Weights of a small mixture-of-experts language model, trained from scratch on English Wikipedia.
Size: vocabulary 16384, 64.1M parameters.
Training: a variant of Muon for the experts, 319M tokens, 5453 steps.
Below are experts of layer 3 (counted from 0) of a mixture-of-experts language model. Rows are named router (the router's row for the expert), down (a neuron's output weights, with its number) and show model dimensions 0-223. Each number is 500 + 40 x the weight over its row's rms, rounded and kept within 0 to 999. Numbers have three digits each.
After each expert's rows: "raises" lists some tokens whose logits its average output raises strongly, later layers aside; "comes before" lists some tokens at least twice as common just after its tokens as in all text. This comes from a sample of Wikipedia text that the model never trained on. Tokens count by the router's weight.

# expert 47
router:545550564445567471528541568486439479533541478482524522552463494503453565462447449474551457429427435529557569434548534506575479466461514455496539571563505475558545532477447524446470527510561480444441458521528574505474456531475515439517500438502515525512467465477476458430463509455500467482480565454535442450495497480522499477512504541503487459494520465584564464491502531418427496500499501450554523446544471537534416521492539485481530547542547520502528498421475558518490553460446451526480472500480549524498505536530499523535429446462471555497462518500500488506532521481497512503524465482520457444478447425497508571545498521515535441570504478570459561586526449531537477538588
down0:481533575434593476511509491459542511519424446430465448530467486465511471503477611539498497554540532567521518523514508519502511565503457531527529498457516491538439581475451447548495473484497451513594466496473421486458520430549517492540492463472489466528516517441602532561474505481463484505474504556493537527499433558464519523431477462488462495470526471520535526473549501584554507482496593533467512488535522510588454538507429496510546502511502463428479521483507505506509503397568506564496506533580519498496535436516481462478511553519614480543593463463502488507428482491457479560566524523492493471441466507508486489581487443433511452490513486494513568488501445481439481454500
down1:491499474487524431553470455507488468569470520529473507447496578523511592478523477483422542491501542434454451504510523492572536579475477551420529577580572497566528464521525510504451516453490438523499545426511476506575556527460511445475457506490461587512440518486538500530488495490523509561516478549549514457501601546518516495500458516441526540485524508396535544450494482537515565495462439461513407504523451415493480481498502470510537520464462510501539463498538504519461492442566571514564540514456510479510499425474467509521473497505514459517589515514496483543492494536486484580502449458464523535516554492533505481478518521498523482524517539526507476579538496575484501443487
down2:496466445470436499557531419538537447490459506555524552486465452485527535535469467553479520474380563483461501520560606500449525487473555490514465471481556489518490507526442509469482455592530557528463458432453454440465494507434483548491393460508497482459451508520561510519510536495528599498492452553534525540519493467521476513535530556418469503468552472501521462516535486494493503521541450469429470543455531541529424494442508482526405459476453508528497484518493572507545559495483537407505515507490561468544475472530497590567589551605480466539434403447441509489498483478506465517471428591548508520512492543490472554529464532517514481500538426487513555504533555433470468536435
down3:520506587528403481525554423490551526486429478616521490460539465541464519486449449481514480507452583516424431559522438485471459423502538431551478416504525470451468526458500542481493531401465454599516517415505478492526547490407465524494426550565525538463546403496546498525443463480537418487507494513523490487525548602487422526485495451511489500456548471453495406486483481517511422488484502448463480598492528522498490543548497612458529505561444517486513488518548478525490509493424524497520512516490454464484486455530555493516473452504549481444536450547517529469513494541542512481501517484512487486477560525541486459507537488507534477463474549497530504467433456425496511511428
down4:598535499486513455578484453455483520534438450487557497506523474504515497520495507611466500522516522447513480536519506487535555454485478503519520504490522498511554493515517488463493461500465428500522519463510540469509535530480496494488474537493519526552457523527554503502537526499503546480489515473428500439499500491480499452519481422492500463510530388499538401515495511579522519508483432527518538481496519532452514438508530451525496501550511520507524493481485443488488561548489486467511471504486471511483519480529499489517498507505402538450465368493436475496502521511455557521490481489475430501533532487502463531521562557516516474505500464525491467493507601496514605470485
down5:488604494445496490616484478522555528411462536460442437492542486480499484527505418503475457482443499467480512526509551544517454542514504561512591504517457564528476461506453510451567488483546541489490511479456512481489498492527535473460524517490531482471488535500520562428555503470461550480538466445541547540539466489456480452442401573516433464443490444451548556476545580496537464529509572537523502529556509584462533535525503434550564472495475487568550507542442477562487556504523443486562541474495560525485407478499410486483495564529490509465541534547518468491510457555573543460563518506455485509542504463456539533477467547508549454514487553539488511450502490543483520510435
down6:459423500582484524551369486406504472502509498481541482545571494513490584538488537495487499494473431536579519502578485536531455443476500515420522529520526519454522464484460496494485531497516541462486590484466565579483511500498487508518568479486517514512456415476482437494556495434493487500409561549453491554556541570513510504561500469575509459474500499475510492513460562509464508512477510365491437466454484464488501497489494561480437560515510545565471545583556501476523474489500527438513431556493543452493476442437555567488535550555548484529507430473490483506493502536455477527487476487480507545514561515467474527598560552525483545508468510553435430515546510470556584547536
down7:508552522490538460395512464503497517543439462476548542490472452510512483529583528522503490543511504476474485524532471523510445488472521505450524484484521482510478581469470447540525577546451441453413545507493494543522509542564452540498489522491507423447589490436553485503448487559454496571535522527530440526481457520538529486502465545506520431493558570491543622511473502549555465483478537450565514502518466533438493457483503507510514464504497486499511494516554541525558455476457516444445460523556517474452494516508543549462463469465513510544593534525480520462443512444387544475452470492494450495459490431549498426478442423506510478441460479563545505499481496426492502497485
down8:467532507540565427464536506421444596491482548467533526524516411537589489441507552538471553552504469559440440509491498519511512527519509446420475474490506503537495515518463455412569490573562550436493489511531527490493488543429507580526615483497424514512475544491499500447539506502583455456505503421477439546479472548471455447505500513537464491493462478564571506516540506524457519481469566572512489428467500522517456513505414516527532521556504499480534586482489519501472454524560462560447482478454472435466430454479484411523440532443510486509473432520531528496510589427458547498602479536459516435535520467481479457574465510436545499502449493496540482551456456551529545527438
raises: " Formats:", "cular", "ience", "ries", " however,"
comes before: "\n", " ", " —;", " The", " 0", " 1;"

# expert 89
router:558543548446575502541553564464455499532537469495435536561478478529442561476448458475564475446449458555534519447545537493564481448454507497528549556551507478554530511459452531444446506469553477435433477525497550508451436539479508461513487452507492533517437470465478456441460526452496471523538573451537455447504468472529521488512471552495467490493501467545551437478525553440438484475487441456547533439564451545526441523480554455513510544527559543493557509455477561525490534461441455545528460502474563520492506525520485526522435430452450562504477527517501501510558497465483444535512455470528450459468465450505559573569475493537528448572503482551455564564549452525547484545555
down0:510396530492501427512474461527463440560495502568466534421501543467481484453517510473567516481550545489522445574490503477504459486407508615489458480422519447514470359443528467572475455458462563544414554466515538509497482525417558544602413512564498502539533507459526493576486443530487485546553481509522474514497447508515577424449479550506522536499467482444540529510468530484488556534488472426498486507457417449483514404498505507509481509505446550461470452484525490522499572560513478531445515468568491545507389500525466492520493555504459501515500509528462499509499539514600497528536469502481479539430553524470486489466510508447475485527473516510466534506482489439469529419584
down1:529454569546476471518500522496533503567451436492506545465451493509531508507518515536488471531455478572451552494561513509491489604537544512503466473466440471524504600560469605478466526468540498493551482550546444509483535526540437462501499448441546540475473529522430568555511461466480567473491460427463515587521523536583557522484492586502517486510494531544491545546474461552498520495580547442613499551443488463445490586492523422468473518565598493440492542523542447504492493505462489528520534545483501483484545489475473507517517529501472446430526509506464461475523510475535435549571543541498472527457494493464443502529527460502467512518563508526495472484549432491500570509442
down2:490590534548447455488471479497484521531542532478493447536462537521517515524607480510503561475534476530467542532521488402520475581575550506442483472557486501524463554467485587411562520500461533577535481472495498501513428440463506534498521417531501567502440452499434509504488482466448502492513537476503515512530544498564461518570508474517498497445457486551475493556500440553496526603520512495548468428525434525502561458440428548460501533481525477508477518509435489549480548481515553501447519507506515499519509503541461457499498394495451511513523519503505604466426540533520409507508544575497532518552410535477500485497481487490523567487505434550430505468440427451524529500552
down3:460493472487458494517516517607506542487469509433506534451467537473487473573478509528535554587559571534479513529503523517457502427516492489516539455427527540573564527552466537510448485550392518530452550534500408481491502446513494522552519505489533476505503530518500539536487533517465546534510477529453549493503536535421521448542495498476420492467481510441543490505478531450567512526475460529447583469518463495506468448473485441521446497522462564530500469479473531510507543531547500507454482538403537444479451549558515447411488489476479505444461518485503594491459484440537514441466555490462439492530400545549496391455478570546526475548574498558519443443457503428480569485486
down4:519449500533483479445533461441455538490527493521532442545513537525499501542531470481456546548462511491572505528486529490503528538514556586538487501459530485450555552537531539485535554512401458530486526503521488474494552527481523468507474513507439433521452488571449447575513610446503501552435507492464545481450488484461493447539413544513534566474496547525481564490516477475467540464468583541412518546454516464525537477460520470492538495533523446476531509582539440524510513519503517462433530518559594515535486460497517513499562545451435527508476521434538558534507529526520590522506608455547620480453470590511557512489467462507509504529536474436545510441446498478501455475557
down5:509396444480538525483501489498551505460512458429465490519428452436383453389515383544519487480447450475530495463460553504450538440473568461545496454514522517412526486533516452517489491499508506488525478489520533529446492510482553494430440516446520530574551477536506495486524462466506483534525480491514416629513502549460494541458566413508554441474494527492443458524519558543497513492532508557525474505428458486462471505563493523496474481435553484509482574467520467497445469455486457550534464510481472475513485478437488530543458486531503474488482450526481495454511463515475455536590462529517496517479488495453415448479538449551524509536494536525468501553546483457514427556505
down6:505570461526536529509510479556487472528599500580433513527511524462529492487480464555498511487500458566531564521454522489437417513478417522518483459451539487529526529538491480508497486512556536503561474501495410501471519553519414503493469543485406567445478513507532531507519451464386525480448523501554502511555497513488577603548498491503516482476479488550506535453492572494507517498514582459502486474552534455439548461507516494458456420469499611489510478551459505522489488503462412555549553475496458536533454477581476552516514559574450489601513488467487488472510379512460507500477528524533514407457443517503574452523503481474519555519526405509501526474535506535494530492501
down7:501500492515475497519530493453472533491473498555510587500519460531517508540520522416482481528541504482566500518478443487474530476465508499430510465538499437524519529490413575503441513501373525512489548525440461509499455593488522509511515452495532531436537584424485590509552505489510466493519484502520485473401462491497555603533417504531588527532499402458501469510469510516512579558504508532535439496535541461533433412470530467500503547511502477450527492524518553455524511597526537522526483509509485436475445534476560540413482405486569464523547477498526546557485542545438486540493520548484481509454459460451460541473537518501516436557514568453545507497599501533487507429525
down8:502531483503427456520558495517512496518513540417480501486466499504523446467478481459497503563477526497537525444427468503530471471533489555512531488460511544509487495478541528536576522535540553414594491492497474514506488507516403478510534538512419454618463497429518576488451520491523579429497479555522516467466507440557500518411467506535570502474468480520517431533528501494509466553467490554493412433468456502457526481499489478502510516456488460508485405561474510593474426492408497548524492480514445465508444508573471445533521451469506482495539482429504481559508528495449451424489403465531505471484523487482522498552528479556514510607534572542476529476529440535467504509440
raises: "cul", "tar", "es:"
comes before: " |", ";", "(", "°N", "4", "1"

# expert 42
router:495437420557454523453490486490548498472498526530567525421503497535527485509536523470437521526543532470459507528444470518414506495501478532480442406435538541487479453512503446538523459566428474515485500478480411464550553512492512557458498519478551502468514478538497553531544511575496513526454471533462466571477476509478515462465513509512564479530536478495454551528476528526546567528491503529462477530492512440524577433492445553488487463477426515520513499589495464506538497593530541477486555537494498458508481497512555447474520490598509411529464482506510503496440522521470529528440562500481515540537510586463447447455542506508427545421521529470552417445520568511470567484439
down0:590350488452574488463570479523516498494502479459539510548513545441532439505483518472488475470560397496510449576477440507510509491429502518498538476509457480533498536562458555504505480478569404472493504562472504548516490494606478515473535529492524539492502495492531571394468467526454509504494529533399594476537510524439544476526484517536506552441468417506505438537455444484460506499519450499517499565593551525474494538428484520495552466512497563481505462441498488494454483543468504515541528484527476474458524521429588474466550509551438484559525537507538535517473559576476429465437515432510517505472469414529527491453527517526457506532490425507486501497608516520474545496605
down1:491467588459524517514506511450497480488429500509486451490486517471524498445536494585428499503472557567466438535449640508482535530498506557441467484501498515582476552551478531435534499451559432481510517508473488429470510472527521358524456485556486568545530496476514548413511473539498489510481469528460490474507484398596484506514468465546474475523511471496506556462550505573517467557540506495499524503545586446546505522485467489510471490427476511501502485522524464513501517503557536479519450563480536531479451524427485515573493472467509544459525505446471475518464484520522505480544542467478488491448431483535510510539401505502509493536563469474503479521501486499460465531483
down2:500515532523564544497494521455429505560506486506490491532469478537502485490577520490509428460511533529549446533408445476501533467557483546511479531507521454516530490453481461513506494454537491506564534541524543524518474490477468557489480496500450496478477507559550514442525490414512440531505521465505503501522487493490519570609543498532528572499467505476450462586452473460478563517486429530550387445524494481509556409506445551527583493478549470501475491503536466448490508460550492476557585502525455490543561507491568481515489491477447558436492501565464508487487530522481470535555497555495508482530541529531517552505476476447581510513471577506522587551533504513511512509476
down3:509539605491524487550551553562460498467416533491511534464483499518509533462461516583474539490558482543522453492431485451436481580548491485484524552524510540545509529496548453468509453533525466495415455584447547501449524523442519495495489553517504561485485525505507560555534428457471459475465496495566472555468519539548435492521460452531478454414494518472457467499510499438504512559560424566485530487460507542435485475476522475491517552442420481455488438555503554506504497464572476500579535453491494485549515512507435549535500548513500563503526544496509507469555585531504496527459515514478527537509557502499534555494450542488508463427515487483515458544527523561482518478484
down4:523518466488544499435545493483465528522575602562481578545488569490509468489492503527548479548518537455435544493488564481547538526525412397510533535457444535472453527502511443586489523543425519508480492473528465543519458482499491512516499486491511456551482546531546513526461424478495433455543525466457496429458495470475465480501571533533502565524549526451447389476509487518515453545520396491484506549479523513468568522530506546528465496540462500448503534533516464478567480423528487505530515514508437484510466429515506460496499576421491490517444423437523499490529464458535503570503576535468497514464452464467602564484477527533556493505475485494506506497510544489534479509537
down5:557494538457493480581505530486496468430585522483471476536474544478596450503507473492447454426439499481488496478616538504523502469542484511458492499515456356463503546484517529501537466505606546528477519508476602452505452546443467450457509501523475524568493512548482544543485528461457508588499468448518440543487465538457483472510570517514457513510504483545439478538482556500453537435512494545464508473577576464547390452461488508469479404445501532495499464478484494486466525534468575475488532407479488520478430476538509473433541450517482504476585502456498536485484499450512485473447501502524477525540468510463554513555525484514462441500501563507527501552477521482469455482563
down6:514506550508503439451537491456517492443553533521487483510553520527436452495522549446526483458563533439527507494537485509477430475541480495531479490462464525501440481554505525517507482541511545509488498433613507518520525460491524455503495513403528485480485461456486505469479528492515473555533530445481453519475434525529462454450528559522459501474450477486495544418497546522468507437505498553479474532548478511433475520490511496556473427564509477491536466468519540454545556489459530568489540509473450493523536561476525523466458488514501516405433505464504570423498465457550460436510533548440460502478469549520511479546467516522532537558542568509434461475509527537421457416525
down7:510513593524508535473519459473539479468439462501468490527526490531525431523490483507516503470518436539514482478447512499550445475491545506450497530541496466529504535477508474501521425485517455514409464461460522552546472498550489452464507510576510544454502519436548513470479578500513489454466507543547552581559524498462439472530535458493469467492450381477522513473524517456475500548505547503497506450576489531547480416506504527484505477552517487491486486467497425480512455531474494520463542503556474442598526466609476489480493455463458475497441627497554448538443487449517510575480498485549496501481502508548439605557441464479522427497473498523480567472442537468559510515502
down8:441552581498506564535425500432433577535493489493492506500479495514509508437517486498491494502479544592568516462567505466498496481400448504571530514544477483505533474504506586454488499470475521457517516443468517496476451452486529440500518464447493516489523504506482558480502486511450488519544448426473443524546501534554519450558476563489515544416547491466485512514473538509501515525484531427443544485506527469518468430528443571504498472506442498444457423484481492500505426442454530519491480475495520603470480528507498549527537446507484488535492458469522524441544446513518486510520424504502490513534484479476508458521444558493594485564458501543438529510534438474491478495432
raises: "|", "-", "\n", "S", "B", "T"
comes before: "|", "-", "\n", "The", "=", "In"

# expert 65
router:507533495476493533640515560543490487517457479480471468501478508476509490435480477523549491495466521465564512579541557453533422479484563501533522567525483452537494490511488507494496532473442454505469506528434559506418465499483465542542447504482481539528465565494515452465445434531498467403533519477475544430480461458499489470531478469524417525525472490498493427459518459537520462507470531502546528521437503537475467548466489446546505499473550499457544535440528569475470516492454508546551462534409468510486523491493477554493472453476567566455477499454444465510571446512484473451483501460491452481495411451529539569443502504469537474550569480564437466550475461478492511528540
down0:458477543454496488503481464465457423536553527542506481517521475439441509500525456526556542513448478542495449515488504519430504524463508465481503521478578557395447497489531605545534501577466487495457446507545499498487458539498476571592522475495463466496521504484524471495413525524488492433468446581532479497553490421517460540526557462419507474498461500474519438556465515488553571512521510533463465465427470506520481501499493483465431481419603540501514544465561464535552518476501491495435535517478447484447513530519462515490520462455511431496477499448533512478558471382578533532545546521513505503558507480563482481422520520472466601530537488536558514406513429484476470469492
down1:515538475515518505533506484494502449481467478451402488432503478496401558468454478553528429482534513537525577520439528400546493529531489545484458505502495446530466420521441437514540517470599494505508491457404479493459566587402566538571458413511575570555479503527554491530486503511494478508414485579510528465502496492488495489461546429511438469490506496532482459477471439496538479486549472554474433460478525529479490554557394586459490545599508466457462477523440500537467492513600464482505422466439547497506510490471520483525508441567539540510525498451489518550502436539472460525483569451530461486512470494504529546475529553468537529476460472474491427486488501428475481488472
down2:483543525509516467547537502457519596487563477501469467512464545473474494456516527506518464496545545493491530507482391526504519455546514495503444410524441527528472540504520458538514502435448534430516459433545516507410535421474477442510443543541491440490558543496512478479502523448478486511564472491427455540571425525462449446514542447496506431520496512517508511485503524550455522478479530566529466500436463487468467541543550455477529533433542448529501470453515439559530439480434503528565484458549521564407488518488487540433457584428548601433582537468470495474471551533493458439505502546507486526524521519462514528567436471490545491514505554484501506536517440550471491457485
down3:477474514472453526472589505472492492477540508550454514449541418466485535463547463348510515514497520553508470489495495535514515492447477531490497488495528463496502607485427569505473526499461535542538510512468470480553434434444514524569552418521458491425564484506450472540517441520466514477476443550494564456560476502521492552477495615446504520538447526502442506495498477504459479428490501523498514429557516494481408517474518510500523553524488503540483402505495455472458496452530495492452513475483517494483596494535510418493471427489520495512501548498536580525541500487464488477453462472496529490418495481420474481511575501445591447507523515501460537537498525493508447482504
down4:440548437493480514463485478455497523373465516463534483528547529508519524491522480547552558439510427527501598516435459455486455534500437502461492540479467470532413460514511398527491563483480579516483504545440514489565525483556534460450463501534511528469545425472539512500502500472481470477527487534487553493560491521415538460541483432523502484570502498531480535487518511433520467500540463450520522496479506481526564474542486454574535433507557475577486482542499439507504466442437475523456522476544461419526489557469442501554461503474598520482526449526466518481494522511437509489506600522478446546430507476515495511531447500485527598518510519442481544534533561530479477496547
down5:505541436517480500498537511481518506456527413506476531475496494542473493445457544541512498520503570503536541390544500517462506496462457485574464419410506539477473529490453492432461529453533493472514474520533482489490499519531578464460443482412512411497492552441517516530482565528487517566539536492500446525486469418548520464576535536529521493596526538599377459566527519434486430533518542538523515463458506543515513520547512463528542537531453394481411522511453482474482472519467480494546551525504481472493459485504440525510503475450527470454494538462417473473438516500445577503496492473486488492527508541443441509543486512452508507496472525519581495409535486484430501520516
down6:544506426449486572470533605436482447539564455477483476504468491452482560487517528532489556496483532457516517492462511507412501452467537464531551530589439587542496441484503496486479524506529501487535538430440495467411478533540460481507486476542494524509484530516534507458475524463444582595534536535556517508514446491488518463457496487484465532520519499483526428483519484380445485512540483383475574427412528476527420537474532559525510490530455506516495475547440566479507550541504472494572492526421477453471525538519516524501480493521494493540547436578419548485489507498517526600523499486504544524519496477437532571463508576502509511532407380493495587537496530473516483597518
down7:564553462568479516465482494514506538417467483496454462552479533519476490520476560448485507573427498476497524462455526462468527432435470419493441496521513470459425525531604623588541467528470505562529526505514516483478473496520486430520516433491515564519527499524470489537495532536416522444430496497426460548471485465533602527480511451488508414486539435482496471541477360487564462504487425473473523429445572539507574472526467505525460453497456498430515531470448435560514547506468510482476458491461610519499516504497586479582565470554480502489456482487491482397485480511557492459458539480527490429572513489464479482540606503479508503498496490600442540456532408448551501524527
down8:437531503515499514434479569503469521514519553504469527499505499544493503530411502513513524455452467523526408464486480577511521525587518553487526573456505526431543530418554540454532520467516523486531471505504475517525480474513507543486523443490466520511457545493535501433476540578433533488483567577545569577507470523518503554515471406447457561472476516541486505522566517561453523496527521507484458584522460435480539476512506447517501548481422463508575418484487553506469524474461481394546476483490508492538527489454509526507548502519443497565434501495533527507526464554444505485491528534549508560502569485543494456549547531554504489508542487485548505535527473568462481459521
raises: "\n", " |", "|", "-", "(", "=="
comes before: " |", "°", "%", " /", ".5", ".0"

# expert 35
router:547550545476572466505570550489475519541497469528463532520497499529417546477479470496566473459406431507542508433514547481573485497480498490537518582560493483534516515461454523438469491518511462459443497541520595504453454520463529451511496468493499538513452480460491475444472550474464498517518539454519472473497460503507548465528452540508497481492531476518550473474536522445417497520477500463562537453531465542504441498516534489505508502479555545509544510397473552576486530464458433527535496507484567506499496529521505540528431429437459557504464520508502538504563484493462479563495442491502447489481464427464546582549465522484509451564509489531456570590559442514513489532584
down0:493479447503538483480494444484554501530539443468442515528513456512406511483475517502474441511454519508552513456582519553567494470524508523495519558447501537506477488561520596458541482517516551544537527464556520481515427529419507510541442546480605496547473505439501473555539540530502496477470465503509544538505536609543521528483501471507470455523491495500520444444489493471528465563478468452469440510472539556545441513588453485504486453502512488505479522460529501521503525497495437515470497504506515524507530433493483458457506455504424486538500464455454560456521460548489481489509404484467482473405425465572510542469540505593578528529532451561484537488574433478484500487383
down1:518464588468512430534549518472425524526473511427486531513550479502487492487540535511476562458539434477515516492489531435460527410444517505467539472545516511552454487506436487428455532601519559505445476490460523498422574501532541508484455502549497481486464415567492491491542376500473473426524477494500463559463500610514454410515552515493521492453531524512460504455442444502475527539567537524531513479489513522444548501542572553491530537501532514519472457510528527503536537484457423484510481492510449521549489506406508476440476507561460541406515559498468529511538447476479527550543518432576464508436500538487456519524440514495444567497546487448478544522505495464485464453509
down2:567543470492515481536433541546584519424612437534498468465487552605438509501521545492502492519546493505491504457461490436478592496532492511478513473486527442540545539463474481532516533479521482484526611515528493535484480498533481469538479508539446471514527461512535516471495507481478510478502489549530437519482458517526453517500493498543491518505449543490480552533546481516487452501551460445446532460474495506489524502480471421478416469523522537493448504511459443537452496565472438528613589489443495545487487544515506469540487472581474476488594402486462433489435530460572521498534524470459459502512502553550500460503500466481532527393503494498488463476488553532558497426499
down3:526524557444510563513556493507480438508548510505492524506490536451513493475486483489526594572532495520533522506481510507494534523492534419489505521507468498501472507529489454429443473553466438558527492524393462523432499447530590489484499489488466499531481502476511409502547496497483514476422561441430466466498497526442558490459504542436521475500489483475543539383485533512497465492514535441501544500520502491543579506500508469499503499593462490528519532505427553498445557512531529523528500552482418497522500542529484506477523468490529497492455499422506458546449490491406481530466455462442483538492355493526523512557458414475545482544424528565567463488492543491533426529503
down4:524527526430544532523546566523452508483499565518482564575480421439448567525484429466571418510544467472493454498561484483491479496527494478488487488482516525544503530391512544445421488478573517479483569437526555503453528528483503504474524464535448372472494470600557470508508519495436457469509552448540589548491511532520476490553449548481474531577535420546491475590423567503481529518503435442512460509463441438515522466485502484493561575478478544510466537493491485541556550473562501532449523501490441418586506480551470493535528569553487479496546432561499504524537527500497513443459529556489498473486480522508423512504452524549454462465507461505495470500468522528533518481511
down5:466445447529488546570512479488480554547512528534508466478498528518516580453525501560488560509534483482480465536536446496500502523504598577436532534579476501486449477468462471523473575487407492509527520497510549468559509498454599475538517521534460522482512544460488421660526548511496596548542515582544508438459521475481546546561511520500490568516530514504565566505538544504529520408482442536459467442550462579454466476566504519555553488532571499578588474502454476501508467482494499557474526539579528504480504510609508462563484523477502523505529472538529515495506487480477495498544488545457469502484524427502466435538479472488527507501538511447465510519622452417478453526461
down6:504446500525458495492479547450515511439521410495519490496495487493454545513494399497514529486482501460513469435511417497480509562521504487525538445467495523560579496488533471480467407482535507560473528429490500501438524485489593471434537503470463455490525503573500451498487411525515538502427480432584519579507476589521501495481423499386465472452481490497424490441532547459465470488517492512478484523468498476513458450496503466525503540581514489496517469496480504547490446518451534472472508518484561454498575494490491498500542448477450501473532437431535553506477618509508544491457518483514575514463424524461538501470495469520551473439404483527483483468489532493590464513487
down7:520522520428471517440499495414512569442518422472475566499533515580538461561511530502480500470580481433494540442501497512499492576496494503488474544537472480464565434482424478498545492491415498568562487511471491536505556465540463496474508535558577554504505507464486530488481508482473484465574423555446403452516521522443512460516511537548511512487532476523533540517536498537495495497520476518552533440570457488494449479503451545487407505518460506502513465573440444486524447466438570511486581597495455473502561572502429501516530441563403503508528458543484497510494530492519472491488504554563558501525527494545526498466490495504434512516550489486513499487438495587431523443484
down8:525445487510536533544490533416555516504489508519494438496491481451507495551506504480525549460553465527520479489465516478524473485541490464528432497571498450528480468511459467603484503496519606542595474519523576462571531529590460536517502534516462541429593534461518530522452458446413460549560520541432523507522467428586434472477479485489516556464539495592502478487438512465530442429508459556526546606513512525491501463484413563483522505490494494512519433494479531527481559562512547508519498524537438399458527559462486486503421455470503531503506509479592481442500544472521527559421468464496546474538484523531479512527482493517493495478554471443508558545490546436467460490508
raises: "|", "|---|---|---|", "\"", "|---|---|---|---|", "|---|---|---|---|---|", "==="
comes before: "-", "|", "\n", " |", " -", "The"

# expert 85
router:488433427551473499442485500489540492491504548550576540426501491529517495520534513467455527539541525456455511512433464513418476476495498522460452418434528531513479455505502455545497452554434467512486499494486431458538552517504492541454482511471532509475503478533510565522532524584475519530462468508450467562468474505491518465484530504519559494533544480493454540531485531517540567526488516509463504541502507461513576427482442546491488464458420523513525502574487474492525497597518546488477548530496492452507475493521550446460519487593516389540464460491525507509440528539467515536436571503474505544526508583471444459451519495518423527424524522496576408455533585508482549490454
down0:500479400439471530542460501510437514479502522491454439469534493507475512410476523576562513536506469526458521549534528510461470511512545534515583508508540486566501485457485461499544550496452512516440482490522440528535473558554505461580523520490536464539538561515525509414523457510490496472531498519474443530519475495527571536542554503508501546502561514551473522508496553510513455550524506551529565488515514465529472480441465476454482557488415532402496464539464506562484485480501511591461492538434523457465481492397518550498474474522485554521528494450510479511476513583605486503529415499456475467503539540449426507437453481469463559495477427499465479532493457478466487535501
down1:419557542526454468549508528480472538488485568516558462488496548534537433479504443482495527449533505501444505559521514482492496485584523502532478528472500505512511446530508551538476471505490533527536490499437615526489494450488463546510531526552476461494577572477472519446443582486491577475530489498567500487588525520468561531438444469481526545551488524522495536440449401497527499456490434535464430498560489406441448504479524511440551489470553540474464477478490565531453442465493533476494515455489461442523504529490441438397482515499597553488508461451454506513512475495457570500522483473535427533513452518489516460548504447503463562466495512484465442520436523510548397530535
down2:496523526538446509501595533477539525553492515502497571451470478550491578530429587486551535463513495473512512493478507517469530488479467530539478470502556476518538442527504432443475454576424471553536444505565551497490542532437489554487497562412553451544564508463527471511555516532559526453475508478516526498524545488487527487432493526459477502517490537482514549530453478475498525434515477521444487510465470528418580550569548509482521520450529476502508498507378487520531532551482443525488415513516526497490503471552497539560476539503542457549523602511477491471484546516495520604479528545518510540518558499455574500468559516527541457553514455485463592500552585583551538527486
down3:443471411503589453428496540496448515551464466509555504485513503525493510491511505501507460508474475463488501508463477526496498480474505528536465479470547551490522540496510474483480519534426467483541474552519536543533505455510508485535556449525488484437462490480542509461553483461562501490533475511434441517459495549566436496511531504541523499534480534498471478512543528559427442534534463559530455461538570503483537500492464426399488584548441467536446504419544510532473598478498599503509570571530500528499569488594487538575517548587584463484476470504504477473442500564506482505459466561485503541447529480488475433528524502546449563549550572509501470601500538483454480531596
down4:447465461493560479454483532542463503513512476504486437620552574521405440525489567484482472510505541528453519496468465509521467497512497424492485506513519500517511486524505575563543516388574539483503466424514560504479545468471477519538547481513472528441504532526503487491531558508497553432525438506420578448469464512518526477480488518493509498396534492473549543516497522534538557539487482541592473507508437533466473525517504498484489440527561448515521454465466512496461483463555484548473483491494460537474547511507501581513472479525484468459491481524574566577494407454555470497527482534489501435476478535510584515520474509463502538490456496512452509468477465519514487505415
down5:500475482570581487524485582520448498546540546493407390502539542463512480491532493512486541549522513583579516493459518479517455516530539496426449556547554514492485513529520516446525505522522467515431517520420539509516504502580480452489537435424480404462517500531486537528550487392505437504442440488482468483511476539550527463497570616511454533493481530477480540505517559467542494493518491469457464482465469504484470441519579476548492550496497427471451515472428549468505498504497517530494464543460481499449482493516543498467489524489445524462426576451536456501464498519476538479453516502467543521517416526472498448509491521447526515497523498484470506575433485519523522562483
down6:499477499489446536485496496553488481491495414484449509486512491407528469481504505509505412478533654501464485584522468468448515548479425456487483409443495464457536545490508544447491542468523471492487480495526521486470447476488541548539497512538472433499544512509505487528477512483507474499535501460486545499520499530465475559463448425462539491440494568509474513447490503561578486458524505472504534550608503483525518543496529516507447504470490515486466483490557524505503525494483510451443528433469432579503514484573505529452573505538514488502489516479472482465570487487496525396488447481513503473465513477521491421452547449556512511473489524451591437498477540510509429442439
down7:555486490445678507475508508514563548449455538504488513518471496479506497380533512491572533485521421475510491461452495471515485478384484532423473540480473551564491522509466443491482418550463460508477498548563554567518556506506579482525452456491480518475440431523523497444520510522541551503512548460547454525466425469524418445463552509493521443502557377513544485499519522439424556507486520503582504463492518517505442483583538515491455542499500488527491563464448527503497528534479505587452502526565488584502518559480605491494508518491494535538457523512492552465472527499486517537435500378527577522548510489538503474599432489498435542528481460431470460535577437576551431555524
down8:470408496538503493513460436496500427423508538467441391491471538543462444437565459461519499530504480499519557524511508481530387497521553477464539495527448555478501468473499461501536484505513522505527524531550528536464528471505506468492466519529502527492474436431485431461486520508466440469430503490589476565493466475478512487478445552545534518409425482526501529491535517488501480521501518493541478541514424496560510530507584513478494517534489413527450514495441512553442569469504437496523514386523534523478529504528486542484527547382473430502613502505485504639578472493500517490584493464491490471500481551495575528569474489519485447501504468481467553497412447488582478489459
raises: "===", "====", "|", "===R", "==Honours==", "=="
comes before: "|", "\n", "-", "The", "In", "=="